{"vocab_size": 16384, "init_std_qkv": 0.0214, "init_std_up": 0.0214, "lr_mult_down": 1.5, "beta1": 0.93, "warmup_steps": 50}
Below are experts of layer 10 (counted from 0) of a mixture-of-experts language model. Rows are named router (the router's row for the expert) and show model dimensions 0-95. Each number is 128 + 32 x the weight over its row's rms, rounded and kept within 0 to 255. Numbers have three digits each.
After each expert's rows: "mostly gets" lists some tokens that are sent to it at least half of the time; "gets" lists some tokens that make up at least twice as much of what it gets as of all text. This comes from a sample of Wikipedia text that the model never trained on. Tokens count by the router's weight.

# expert 5
router:190084165080048153132135077138111088107104121112120127143121161174094082126153143123129067165151132099177101130110071123134173124130114165112170057140153062146147138114150204121134115131171160161135148089131145184081119178170100145102177151136140119146142153149136102151151115104084140195
mostly gets: "6)", "3)", "9)", "°W", "8)", "4)"
gets: "\n", ")", " =", ".", "===", "=="

# expert 11
router:185173181066085164142050092206163142129105163130101141148101095111130165091112079133139130127124154111117107068112159086076172129141158189138123122111127113127112117135070138109097116080106145099142133078156101114180150165174125135144102116175132152068128142117096140139148139111191186088
mostly gets: " Y", " K", " Q", " T", " Ky", " Ch"
gets: " T", " K", " B", " D", " S", " H"

# expert 55
router:104047152145081058142107163112190119178136070165111124091194120049098091132143138114119141112143164173117125092130171068097123095125089106146127111140133105158127110159139140137127092099155117118110118084177139210109136170141204153171141130140158102158087140104132111123129153100095161169
mostly gets: " pro", " North", " Middle", " Best", "-in", " anti-"
gets: " of", " North", " pro", " Best", " South", " New"

# expert 62
router:146078165131129089084174054210149102118114104151104142168158157130205100083137087096111143124132120120110109151106151093106147076180106129138151135143110176091098119111176082143092085176199136081134084090102107097095102166124140096132153160111150110099173149129142082093130115096122179100
mostly gets: " Location:", " County,", " throughout", " Country:", " Headquarters:", " Region:"
gets: " in", " of", " from", ":", " within", ","

# expert 2
router:163189198171139158176129118139135141096083071176150073071104115163148097166141141113166162135117119210179148117158119078099155122125142121104145157123123152153119118122129171085156137129117102136071144117061167134139093144198130119122148152154203147125153095108137195118107133156101142077
mostly gets: " November", " September", " July", " October", " December", " April"
gets: " November", " October", " July", " June", " January", " May"

# expert 8
router:149104114130167139152154129089130113099086112146144166081161165120151143085115195119148173151111078096146167115110160120131166145067109035089148152114159094111120117090120111102068129131138082165152130106150082160192122110114168200081081113143090066110127099069167145140093153151111148129
mostly gets: "ienc", "ri", "cul", "о", "rav", "и"
gets: "ri", "im", "b", "r", "l", "ur"

# expert 14
router:143117128134178050139082110100144100138122164124131097107078100150140102117122109118132141123110164181111056103092116073158150141129093173152131132185148107087107118139104151149153071110114157121147119108142110083123113115225105098135086132103159113169144085070100133168095092104050085062
mostly gets: " Succeeded", " Nominated", " appointed", " known", " named", " held"
gets: " known", " released", "ed", " named", " and", " held"

# expert 31
router:070153119123169173158155153072119114160159114145167177158084153116155145131140136161092068052119111116127176103101130187130092126078141144089183135081168107167135093115129105142142133108177159117146091119137099107162156110112152243138156157067124093134124115110080091145111163140148116139
mostly gets: "oc", "astic", "ific", "ic", "istic", "atic"
gets: "ic", "oc", "ric", "al", "ot", "os"

# expert 1
router:115130087191139072103096078124136089147118125149089111179162187136166171077146133116120061160167124140122129105115125160159084118152091101106116130131088183129068153133167095135115167124124123101088104192173123098110155132079145137151110076158125054146177155088114128113174177192122113112
mostly gets: " among", " of", " or", " and", " except", " regarding"
gets: " of", " and", " in", " from", " or", " by"

# expert 45
router:134121113130185133160149132077137163143201156068139171133121056131147169075117120120080087154109088090103170078139096102079163151107111094150133078115111103140110121142133098090104131159076204167137107180153090092165120103154125153091161172164156154114137116146147113159078094179151096144
mostly gets: "oph", "ph", " Rh", "sc", "ch", "c"
gets: "c", "h", "ch", "b", "k", "ph"

# expert 47
router:088127118116156171146066114131081215126159184166102102080135132125124085149164093162056135105195093124136205146146125127136162154122122165091119167115103103122129157183095171076114090105153130154112133147108089107186120091152133162133075099092135163130122143138144112170116131146089192159
mostly gets: " times.", "\n", " city.", " day.", "ages.", "aces."
gets: "\n", "s.", ".\"", "\".", "ation.", "ate:"

# expert 7
router:119191115124144125092169147165139111161121112112092168125122158136133173103130160083137118091188181202117159170148083155134118157089160068132116147067096110077168130145074123151120132147109158071139128147186138103145140126094152095166156166193090122099150117076174110140152083145186177131
mostly gets: " the", "The", " their", " country's", " \"the", " his"
gets: " the", " his", " The", "The", " their", " its"

# expert 4
router:160119116131083101137139109103086166038137145088051084105122091170147125129139146111174147181141189131166034122089133101122113120102140132124141125159102125164160069168189138137138127095157137144150096121118141119114132135133128116183104133144123092187111141106150170070191173197137140127
mostly gets: " would", " will", " could", " should", " must", " can"
gets: " to", " for", " at", " in", " would", " by"

# expert 25
router:144080112120110118110107144080150159100113139168136150156092131166122100128078060161116133065139151107102099113129137065152111132087088120166097141085143094076152119090098128155131128093139107128094154088113093099157125135097122130134198097143178185133169123074087101133089073088040105064
mostly gets: " used", " according", " due", " According", " use", " designed"
gets: "ed", " used", "ing", " due", " led", "ated"

# expert 37
router:110097076106133121092182170174142122144112064129144127234069166137130081134183182153098139134085073138156140099151074175134104114145119155136131182124129125172161169123115124101124153181123105140132137155120111175186122124099117106083115121165137106140126062164132075126070099134089126107
mostly gets: "==See", "s==", " also==", " ==", "|---|---|---|---|---|---|", "|---|---|---|"
gets: "==", " ==", " information", " also==", " List", "==="

# expert 16
router:127090107086148141145061141100141104153139157126157156122090149147133191093179117085083143141125188065179110187116058082106105110158168111072153177111133121088103117113176151141164156136112094151196116105175107139109136130139086121121092174117154090126158134140145091050099163114108149112
mostly gets: " von", " Maria", "iano", "ović", "ín", "ski"
gets: "a", "o", "us", "ia", "is", "as"

# expert 18
router:151072126144134106112168119122121067063102176125101092103139126049148165150109102148139133185138130170169125106125122107147099151071119199092109091153142165108109074119120120157142072100116087166123106178148161164068146138087083128137153130086128115138137075145130129136064119109182084190
mostly gets: " was", " been", " has", " is", " being", " are"
gets: " was", " is", " he", " were", " He", " be"

# expert 60
router:113115088144105114056110147140090132136133097163170160142142138150099160133135118100127137092145143132097169138136127195088113184122098037170147100122080094158087099195100128157158162086130106154074148117151151123102106133092117145161162053158100083167068097153108139161076110137123175082
mostly gets: " some", " several", " these", " many", " any", " most"
gets: " first", " other", " two", " some", " all", " most"

# expert 59
router:153095122153109112144125117122175133129173182111093165128124056128098171173044172137119160127151091086115138150160131072117089082152117103121151145122113153085145134114105151106166130158166091129163147147170089187123100128090067179136133136121138157169177126087156195128193072086132111089
mostly gets: "-", "=", "10.", " name:", "|", " city."
gets: "-", "|", "=", " -", "s.", "=="

# expert 22
router:102088157092165167151134135134171150115090080105112086177096143165098116202147161076071073105102115145062087143121127183133145089174102107102147149153148148158132106111162177117089140095099096094155122166164150177142113106134157122108186137107098091176093065140162151128161156098168155116
mostly gets: " Country:", " Kingdom:", " Family:", " Order:", " Died:", " Type:"
gets: ":", " |", " National", " Order:", "s:", " Genre:"

# expert 51
router:047186118160115110117175150175051100126139150062147147133112149114089159149132148058106160130150144122077135139151084124168105170098120110157122134081118097116110115155062079114146193128114161153089138128132154088134102090092121113126157141174114105071106076135193147138111132145180160090
mostly gets: " a", " its", " their", " his", " an", " \"a"
gets: " a", " the", " an", " his", " its", " their"

# expert 15
router:169132175097085191086157127094173125094143158156179091106102107115146083120113080124146152107103078152145134135161101102084087124165098159100077111127130089134081099139164138183134169118140105160061156127124145105113099175158182082094087127105082071116123070081156138156159159076123099126
mostly gets: " 33", " 21", " 22", " 16", " 19", " 36"
gets: " 4", " 3", " 6", " 7", " 5", " 8"

# expert 44
router:127180144119153180128158126125084098131106125082101152141173177066159130182089182119052085107124055120084148144145138124109133164151125108143161094064119132112165174103100073099141117100100098140165148139175088168157116088145129138101162081095101173160093130087133161079132109117093127079
mostly gets: " Born:", "Personal", " Phylum:", " Clade:", " Kingdom:", " Type:"
gets: "-", "\n", "′", "Personal", ":", "=="

# expert 54
router:115080162131107134064133166087092117111127161139205129149104119063067113159183103177091193161108175088154127103142087191144107107111089103118109099123098188072162115085115130114093133087150096187138104148158105137124120083159129077121112126102118191135174158126113138118163113139095143129
mostly gets: "ille", "ampton", "bes", "enson", "ords", "kins"
gets: "s", "es", "en", "le", "ers", "in"

# expert 33
router:178162175123090142168128143096126124143101168099184181163115125156114182180150165147099077141110109152082098124080181124137113123134129133158209128174118154166105179126096095070129062127125200115123132151139096098129181122113130100134099084178175099144114181169142129142093133129125135185
mostly gets: " \"S", " res", "==S", " \"P", " \"T", " sw"
gets: "S", "==S", "P", " w", " \"", " p"

# expert 9
router:189094126129119128138085066140194138101141073117174070106114133129116091095112102155147132095164226134145124099147137115136146143163141167140200116169170124120105149138154144107166152115133133135168147112057150148072102181131099131124157178076122092145155160071094122156150137131058104154
mostly gets: "\"", ".\"", "”", "s\"", "\".", " ..."
gets: "\"", ")", ".", "'", ";", "]"

# expert 20
router:152136131125111119075166103113135115153135107077117101111135120153067137152109089081193146142186192164083148128156129106125141125149107131119088095158158080114142109161106129161129156195134172092172144102128155149048167171055088128148110178131139103069129142086064132112163138098146142189
mostly gets: "The", " The", " \"The", " This", " These", " (the"
gets: " The", " the", "The", " a", " This", " an"

# expert 26
router:100150150094081093173070154175182114120105151136071118110205089082112126078106110116134087168126152111099103093141167167098144134114145128155106146176132138126098190101138102145099119137129150099142124114072197140144170120179088114172073083128086175100075139138131190117169146127149118170
mostly gets: " My", " You", " Your", " Get", " Who", " Cow"
gets: " M", " R", " S", " N", " G", " C"

# expert 57
router:161105172127108115121137144119129123154077070118090133096078074118112094080141073154162104089153121129131153068100150178127101159099152181099121124140127140143141142080114147173112146163113114132106176129115198122063072145109073120072093135119137154156101059166177123149098079098164128062
mostly gets: " episode", " Order", " brother", " class", " father", " Player"
gets: " |", " number", " No.", " season", " Year", " name"

# expert 29
router:172149114142152167038151157064146128121136123131110140086135104118159105110077101181134129080149094117134090183178075176110075202184114094103122169131150127131116135196159132138144138125096086134128127084122092124104078145183149121102094125120177080106123143120085181154140147095089111098
mostly gets: " million", ",000", "000", "0,000", "1%", "2%"
gets: "1", "5", "4", ".5", "00", "8"

# expert 0
router:098141168081093200174117150127184182144126110101120146113168136158159143134098164156170082137100098158135158188105144110162112105108097108190112122156173122114118128150125088114076129088083086122113142108093124068086161075116127114156124080148162137147159179134163099193119100113164111209
mostly gets: " l", " d", " fl", " f", " ref", " pl"
gets: " d", " f", " l", " p", " b", " c"

# expert 42
router:115070158125081150097100104113135097043143131184103114146097084169093121111115096196151132168150141127145099096184160124110119127152113158114121037126149122164108160138100186147151122139161120124133153085089122121060112180142098180126118170116124084131092147089144112077191112114141068109
mostly gets: "\n ", " 0", "\n   ", "\n     ", " *", " A;"
gets: "\n", " 0", " |", "\n ", " 1", " 2"

# expert 35
router:195160054134118084105130196117146138117154163122168120167101121157137085099152152062151158102145139111189080135132176133160119158118113167102139141132108158124147124124141140135048134111091116145102134128054180089127186178154135139106164071120101200127103118099132159108075132074112104121
mostly gets: " up", " get", " make", " him", " down", " asked"
gets: " up", " out", "ing", " him", " down", " on"

# expert 30
router:102200146073164148105151117119056167130163115194102160173173077185087111156136139143123111158088081160110124118129140126084100136145134150101141162155194105085142152099140097161163145171141095114102113156173094150144101113164159139128078148092155083120066103134146136122135166161072065134
mostly gets: "|---|---|---|---|---|---|", "|---|---|---|---|---|", "|---|---|---|---|", "–19", "Scientific", " UTC+"
gets: " |", " •", " /", " Time", ";", "–19"

# expert 21
router:123158075122118208097174146111124125082147206153195094127110186101105081106148128174153132098136118106180158124117136206159050086111120116138185124133159164118135152070136174167075140107155095170184131115127138113129132155158100108144144106133130141127115147128147086142098089128099116070
mostly gets: "ants", "ists", " players", " members", " students", " areas"
gets: "s", "ers", "es", "ies", "ations", "ors"

# expert 17
router:141124114159088155192125125173052137125106184111122101164177189144138122126130176086153136146102152103131124111133183136107099127140108127093147145112124119079166117150101151087069137157143110096173117104210155097113149081163191131108112181120105150135160131200149156146085209120171124112
mostly gets: " Mu", " Ta", " Ham", " Sah", " Ha", " Sa"
gets: "a", "u", "ar", "ou", "ah", "ra"

# expert 24
router:142145112075108110113130094200156109116140179142115158078146096099151152192152105158164135137086085107081075160107143080117113130149105157126181115099129113138147173107078056062104146086165122113185189146082122071116115133103159128123193116132112105116147174176126095150135123167108094154
mostly gets: " (", " (C", " (M", " (E", " (B", " (H"
gets: " (", " ", " t", " \"", "-d", " (c"

# expert 46
router:123120108135184134131147155141134156120112126118117112118218094147082105158064158078175133105101103090135133126065165175096173100153148139073094085092110117176108102140148127073148106134118168146097083182136104099194176072145107081147126132144107109136146138097122091070108145203107154120
mostly gets: "it", " such", " example,", " peace", " meaning", " mist"
gets: "it", " to", "at", " as", " such", " of"

# expert 61
router:175137107111081129099097104065143129168179049192100135106148146110124195183183106107126082124142161155118066141122130097131177138131116110186112146206093081108117078097140124155154078087155130139104161111110154129096118133117087091109104146135180169125126161151115147116179146075109148118
mostly gets: " early", " late", " During", " until", "During", " c."
gets: " early", " In", " late", " in", " until", " during"

# expert 19
router:133171142173171196175122095064167171189123113173080168137152134117072105135114120106147164166122147147086108157117142140166135100134152115178126122126102180082161136119151112075200158111132150118144086157134106137137123143091099161121111111103097152116093074093154103110047093130138052095
mostly gets: "|", " Born:", " Starring:", " (Japanese:", " median", " time:"
gets: "|", " |", "==", " Born:", "====", "="

# expert 6
router:123120109144076134181110110122173124090154146148105152124121107123138126153166111139188128134152129166178125167147132106112170173130124117129104143202133122178068110117183125174153160111175124131087083105153170150141136175108084077065108141111064054142144160078166143121210132072120098129
mostly gets: " Episode:", " 3:", " 4:", " 1-1", " tells", " 5:"
gets: " |", " in", " 3", " 2", " 1", " 4"

# expert 28
router:139062095133114120171106062108076172136083081145135149068121145121164131085084072109142147148153174106124141103078124139185134078166160105142081097122165155124119171100153192175151074092137087107142127108132200127136110165141072129182178145089112152098125169140118111140149090139125123137
mostly gets: "a,", "en,", "on,", "o,", "i,", "as,"
gets: ",", "s,", "e,", "a,", "),", "er,"

# expert 49
router:136093131213135167095108125149099081198143129141109088169116136125203139167048099071156147121155098095104089082092134136149135139128115103132128131123127183129139185094162110139111153114111122125062107159163143053102131160108169157122111109066156124138137147112095104145186152182174123124
mostly gets: " including", " include", " includes", " contains", " without", " Despite"
gets: " of", " with", ":", " by", " for", " that"